config = dict(
    n_layer=12,
    d_model=256,
    n_experts=128,
    experts_per_token=2,
    d_expert=256,
    d_shared_expert=0,
    activation='gelu',
    moe_layers=[2, 3, 4, 5, 6, 7, 8, 9, 10, 11],
    router_score='softmax',
    normalize_top_k=True,
    routed_scale=1.0,
    balance_loss=0.012,
    balance_bias=False,
    router_z_loss=0.001,
    init_std_router=0.0145,
    lr_router=0.000662,
    n_head=2,
    n_kv_head=2,
    head_dim=128,
    vocab_size=10019,
    norm='layernorm',
    norm_place='pre',
    norm_eps=1e-05,
    positions='learned',
    qk_norm=False,
    attn_scale=0.0884,
    tie_embeddings=True,
    parallel_block=True,
    init='normal',
    init_std_qkv=0.0312,
    init_std_o=0.00639,
    init_std_up=0.0312,
    init_std_down=0.00639,
    optimizer='adamw',
    lr=0.00126,
    beta1=0.9,
    beta2=0.95,
    weight_decay=0.21,
    lr_head=0.0103,
    warmup_steps=243,
    schedule='wsd',
    decay_fraction=0.672,
    decay_shape='sqrt',
    final_lr_fraction=0.0,
    batch_tokens=131072,
    seq_len=1024,
    doc_mask=True,
    train_tokens=771300000,
    steps=5885,
    dataset='wikipedia_en',
)
Below are experts of layer 6 (counted from 0) of a mixture-of-experts language model. Rows are named router (the router's row for the expert), down (a neuron's output weights, with its number) and show model dimensions 64-127. Each number is 128 + 24 x the weight over its row's rms, rounded and kept within 0 to 255. Numbers have three digits each.
Before each expert's rows: "comes before" lists some tokens at least twice as common just after its tokens as in all text. This comes from a sample of Wikipedia text that the model never trained on. Tokens count by the router's weight.

# expert 65
comes before: "0", "9", "8", ".", "5", "7"
router:131118139129141173071133121115085116112152117133136146104184094133148152118142136134121092113129136144141152127177093122121090187097144137122165103115142134125105104115105126112122128128129142
down0:128090149131130131130099139165125155150115087130117147150155161150104125097114146163138142092121130127159145159149131152155128134129159139097166104143144145137103157119120094138116120089099146
down1:150085102144170109109124147115099121140092119077132123120097114096158184147137178103124089139116137141120119172126150119103098121116150097148125139143155135096176100132134181118109149115135131
down2:139145106130135164161158071145162104107109097136138188136148098129142117162137110139117147127088111116181158117166143136117132139087099130155111116115107116138120125137095129136114097140120157
down3:167159117165109116143097132058160101147089096113118120125159139124150161165117125109112191170126107153128094103147084116142121156128069173110131150112144085141140113132127115150115120118179108
down4:130156158124129141135108103130119092178133129144115122107121147161090158078182124197140090132143109121072087116114138126150150106124174145130097121109143089103113133110086129112124139123058119
down5:168172145127160080098151113126104110126165155159139117105120126100114167097167115126162127107150131121118142187072164159147103128152109137152097135128134167105132134075108169147159161165134170
down6:084163106093086155098139154118165132112100080125130141127103132112116107146098155100203131113119126161141173087106106121129105120116120072110132153080133146142109128105135129202134153142104177
down7:171156159133149142161102150134130157156107151142122085104140164126114121090144152132140163127111079124114102093179184156119126140142155120129128138166137152145164126130143140113111129126097102
down8:079154120158101150095150147158130144157104108132114121123154100148122135127161139137115114142129120125131078130101106136107166133135107110096183120122118146087122121186178137140134127096136113
down9:146137144099112185095148132142120164137135125119180112176116142128152114146120094113147148132174143141184146114098165124130114139145135132123107136145101120086111098174108168097107173125126122
down10:134116132121123115133112094126122135138133104149174063139129106159164106132121112150130162157122086114148152125123086127132121107150142129126167134107137133160132128115154185114130145120108108
down11:137118121099158177141122104142127103139144143172101126078158120171159098116171156108123077113149142135067126091131158163151145100174137172107164104102132146107109191108135137124078111076107173
down12:146138082142169134112121141108132128110108150128104181167097107071134097150091139107108123157113096092165172116140177138103150118161150084147106138113153134109144152054090141133151147111100114
down13:136148101074112152141141133097132135089153123129132182121113138137109101123119117128154129131100129091127142144127143098125111167160120149155111145126121150141165136106157129174133107149118135
down14:153154152128103129134152167121094108124156076117084126117142155122125075140145138125132114155109122144083128113161126140130124092105133134124096111131160123113137158082166107141103121113124126
down15:132129115152134111089114121112142120106124135120128130105111128142130141163142112149139115098140141150096171086121115120072119111149146110121143169160139164133165088149155105098109145163105128
down16:130119128132125126128081094166129145150184088132138150110108155161102109088121118120127141151132078115136121116168117154133127145147143126060173134128127167123131144151121111172112125117100164
down17:175108166139139144094135120114110104120124089140137132163148146124105140078174134131151076101129102151152118164151131146127118144142165128118163118120150113157129127101165102134123154119137143
down18:126107118129146124178116131147110140185111158104118101113149151128108115141141110104115133115125103158123134145086142112126081121118125171146094110101154108111120112161122153122082161120134116
down19:173126148168143089076136087130116159095144141113180088112132156128099128103121113130097162148145157150117097183080122119111119094136099166174124142146156102111124121103107167137086113161132156
down20:101153113135161085162163104107090185124162128145138134087125109127076120121154135136097128136093148130186151122139133147107132131101138075138149106145136144113135103129146139126103088111159137
down21:079147093116142163144155115147143153092196124116141128124083162149102128093156145138145162105109129130115130091126167109138146156157165111091129149129088103126161122141136070132101104123107115
down22:099111099162097091138132119130114126159105104137088157136099134153112122106130147132127119145127132114146138100085192096114081115106176143153145122119167157145143136129127120106102141143133142
down23:118169111123103129119143102146130102116123128158139129112116106135132103159103147129096150139122127108159158082136140164127116169126091156147167143116142154144118141151133090114144168145155124
down24:097097158107139166073143092136170104166150148137126129143131105144123128177152146089079177128133125112121099132152151111112099143139104135145116150131103163108201153123105139133122100108137119
down25:130148147118113114090107125146123110049139138130107094162145103091117133118110162097148107132143145135084158098121118099122081141140126097114139127180115119092139132151147085124135124151141101
down26:115156130102090138120149191127145141099137138086125062113131092129145127151114079097118080125100159125086125150148109190123133132164095126179109139173153155115122093088147111165167099144121073
down27:107100140149146143126133085163117140135067103154135113141136123114125140144086127138137095119153120127187137139109135131141142170106152163097134132125106105114123155167124114141081121191146187
down28:146114131129161171099124119124143167166123177116161136110116130134179138160120123134128137116149148141131154157084109117109077126133146125161110095148185127128132068105110162146102145111125139

# expert 72
comes before: "0", "9", "8", "1", "2", "6"
router:090144136151167136068129108109103113131190135137136145101178108129099129128161137117109111131147114146142151137155078145108116134083130127116134137117163137169091108111126120104106163141095168
down0:119152079081097175077123133154092148123151105128158126095126153121120106138106112133111110146113131108095089105168161100133132154097153125119143112133105157121133109147133129132157121125101159
down1:132132139128138105143112131105097141139127149081135114127129147132112132122146105118166139113134116149145153114145109119114124112083152132129086101122136102101135139137140121127097148141092162
down2:176169154144145105126118131093151124142089126103086137151178106157138129131154131169126097122149148148131121134127088119173121095073100113101144135125152104145131139117115105078112117150153135
down3:119133142182130127112128146107127197096175169117126089095090172132068132148099096150167107136141125145106167155154103123109147147135166121139137097156143133092111122131151133096110136146127137
down4:145171146131081132155094133123165091097113137103128092099127091190153163136140143098141134099091129147124100101131169119117136117148146124194161194172091106141147126102129123111147119099115084
down5:115139110131090118141084154117095125135171090097147142152086153114105098120153142185126133124115166162108155161093098113102118134084109139115114133094132141118139176111148140128145150148137148
down6:113170146106102162064133099121074131135128112117123185106132114171126130111157174128141127171099126086140105146135135141162140126127164144088141147134145132075103124101140151100139096147110116
down7:141139150111132102172162123143138103136144146136062121132169083099103113108118116118119111116149142098090125190156104125096128157167173162125134167135127147130157090123114104099103109133124146
down8:138157115152124098084117126158130107147121159126114172144184124172142143128159147141157148143082133147108160164058075154101146106126116110083163147113143119127105125118158114114129136133075128
down9:093093072138124123114124100169144145087120151120134130105108154098099124119107113143135138138195116179128167094097116082144167168155123128099112143135089111098165135151130111105128093127152152
down10:115132147136148145117069158150130136151171141115155123141123105118131091168116108083107175118102075135158097111079133153110148139144150069095132124115127118137123099130103135150128139121120119
down11:120084147110122110159154133126132121131203107093098124145131123102128150131138120167132138126161110152188142097150124119126143143130170123131154113124113152151114144154141123124162141158119157
down12:145146163128133114141090114095130130117117155124151103137136153173132152164141122100185125145114096175145177155114155134136119170144127112115123123154123124104107135120140110111163120126145152
down13:157149142126180123123106083117080132139128103113139137136149182143139136137146133127167083115102104126099120206095118097130120122141133126121101141156105149127122142123125125071141138094151160
down14:133145157107124172134100122112118130124146134123170124100147106165149143103124123116182122144058134134109154091131147158120097151153131117124094083169101160136125153115147127095134125137110174
down15:123148137137122119116094159145140134098157157065113121150144125149102147129188143111128109140106148108132159134120128125150107105106139120128144135115109150123143176100162109144138156139139151
down16:117149135129111120133117101135148144183166176115164127077083102170160152162143104150146108118140113158104117115130113140110146132113131113114142154135119135173084072134136148158143130114130143
down17:133093115109090160165131088101145151117112107140137115139065149122142108125094136093122140125145099142135114122182158093148135125124147140188103110101151124114131144143123112156116111120133130
down18:152116154135138168128086161114183156139131115084125113096110177134100101123104088126138106130140091158122110067115159131148133132113132085147150147158135128115162146085147119139122106138151139
down19:113134081109108114131125156163121107113092120132167126114122153163140126115142128146136162087104131179106166122114136141120135098124096166145181140106165113155092128110138133150137115100139082
down20:115150112138151092151075145161135163097149126099124096138105187110106122119152134113147161126107121131107150144142128125130118095110113133151120120151114118122147190134151100132157136096146163
down21:143154151104131148107121120149137104125089122120124109138108126116128138139146150114146096111127124108154117097149115133138183179140146153119122159171089119140136113107175100153179112140153109
down22:105142112153136113137123103176147113103146107109139098139096124142147114144139141100098145122142130121108139106132161136131105068114131155149100124078158144107165158147123143119111110165155142
down23:146107144106113148163117137119149126138115118118121109119171157157210150151092111129080143128149114129146124100122088122090155135146106105147143157137128102139143106114122098120104113112142132
down24:151155136140148145120122134099112119135146110093157152140100129118112117110112138141147089134166196150107152148185112143101192128101113118124103129166156140150178136072180107105153125090126124
down25:167123114132160134107089070156103130111129135171153122077098097171149137113148092145148166154148072133128137132136160091122131119133118146137116108145127132098087156101097177118121119105151120
down26:173150149145106140093137132127129122119112119164131149154119118098147107100134100136130121124120154088168093130125160111162148137136109137107177142124121164109083147172160105119140117129159120
down27:103126129121148124193114147117161114147122092159151126118090095100122133131102115159111152114165129130084176089161123103104147128112119170145074141099147135111178082141117097108116128086120167
down28:108149111109097154159124155148072143149122052107159140136117140105088141139132090125155128123132159157153144113129167106149126165150128183122140134137105151106139143140151092095139143145146135

# expert 122
comes before: "0", "9", "8", "1", "7", "6"
router:112128174123178154094126135085119119126139124146147158114184081107113136096144150117136110122162154147149122137164095172125107163088141075104157109128161123147116110116125125098133131169104150
down0:156111123118102159105097118153094158139141122190141108160186102147141140106113110114150148116143137155119121121137127107105124164132067121148125118120109126127161141168132089132134107124154095
down1:090116147123104107112148156158132135153116128129149159122132116138143160130131083130137096147103126151138135136149144143091137139129154127175082105104154142114171118139147176113154155143117138
down2:107143122148123103115117150158129152149124136112090078129138164118113042126125139136119175126126113138151094148103123127166122108145100115157102114081151100103105137161136141155111107151152088
down3:153139159112136128076116166149144162174159117129120154116154134154088108136141104102147136089158158127084151101114113144103127139141172091132148130128096121112133086142101139125131152162103122
down4:160136092153135143129105127107136139096141141144114124121111090118147120123128141168141129097089110091100134089152084150111159151126129129130154161030192092127140170183144146154123139111133134
down5:142144133099098176110134122132126128134161094090130132123108115138137114120092145152145123146130091102124135077141141152085102146137140118155145129157136165176146129115173197118112116116149110
down6:154131140118099147101154157133131124149123179116138120177131153169127159149152134090086129113154155121067116096119093145149161139106073134134126120174127096108139140106124101106126131114154111
down7:128109110190146148098108180152131083133140117140134080116123101152154111162142111118098139129105123115130135128120130161125148168159119115126145154114103111110134157079172116177095109122134123
down8:136137127162094097079140110164101090138125155159120170132091155153132131131155093154088171143155148152194128098118149122105141138142176136071113178130105104113112122131166129120127109137123143
down9:179126096191134157097133151157100111087091116119084114118101157115177108112139134119151127123188116156115144174135152127092188165152155120179112128126145111123101106178122093156169126121157093
down10:136096129116112159130143149110129123143093089136160104094101166141145122122116119147132139140113146097175048108143153104108140149117162133181129125158161128136141123126134158127166102134162124
down11:102105151141144107096107140144109107104123145132153158166115130139135092114154112133158149124137102151163121138156132110103162116108155108097118119098140152148126095148125138097110122125127114
down12:148116168119090098130124137094158156143144083121084147141166150144101142136097128142141089144146136164140120112147144125148160155098132116158109114115129125121131107174096070118167162129125117
down13:153125060108138099152124093145123147144106148148118127123138132122147091137114148115123107124152117099160152142134091142119133129081124177130139110179138153153110137123125126164120147158158097
down14:116140170134130107091126080117107104118145124185139142113136150108092071102143115153138120132189122110095159138119127134109143162117130129092128161113162119150091115149130144135107107114116134
down15:146097129090129129073141127134110105119113103090121135176159097085132098097077111150117144175164105081116126150130114099091138195106143123090113121144163132119169149122140116099150083123142167
down16:103126151162149114109096170165138114124133149130137113130145081131134156154141134105115163109111095143095166130140129100124178117179111110140085153115128119113138168095110124103134116182115132
down17:135150102127118090120115116159160091157101133141131135129132148122125130139111116119123130139112141118190127095138125084175141143098119182114112161104118090117159109123110152124093091131173100
down18:127132134137098085155132129126077142105149163114109107144106134116110128093146079103122149148128126131110149095101128129144089101124123169144101128113150108146115081119187153082119108153126118
down19:133154116145118154124113178135134143114139078123112132149126142109131092137111143152106078140154106140164111155070125133126145105114096115094144110131153131142116104127123148145133118106117109
down20:119101119108136132135106134135111117147168151115119155179154137149153129127147103145105121124111141130167052114111097106121143134145175117131141119108127152103164096098131098151120134139124134
down21:128161121122156074116164110189097160152134116112142115201132156145152119125124086169139119134138112132129103131093141091120125166126126107107120145119098130134138112142154129133161122151126108
down22:159106157133135095091110160157151116170139132111132151122168142132126124118150110149121145107162158110133148125115097140062146107104166100118103132117133186134150078156083152110128153151105146
down23:105091167067138137150165143153127191096183093124164095192099130120111106095149135129104158127138134115116116104142098106140082121142159144175122126120088152160142143119137101142127099116092124
down24:109148127133103153133108163138137096161110094101081146136139144135157085142131150110169118123134112156168041117125172128159144136162127141099143128122121143110166159104108134110107144129119097
down25:140135142150153162114111150117107111179122128104136103140166153099110116137156132123124136120113169126088146142084060106161146117144109109115159147099077118144074102155140143153104160144109106
down26:098103106147159120119126092084139147146136136179124141123129139132106074121100092160155130143152115093125143145136109125135119137152129148116101156105132121122105113156138128116098117162086145
down27:170121152108140134132120149117105116138103140145130104142123115082122091147179148113127132125119096149115123108155126145081124119114136095163108134120174129086134126164165129113123132142122163
down28:157109131113139152123132112122116135137162120116122161086149159088133133103099104132114143112172143128119157105115117127108094134195134142138164103110132137150138110151130170166116106125167153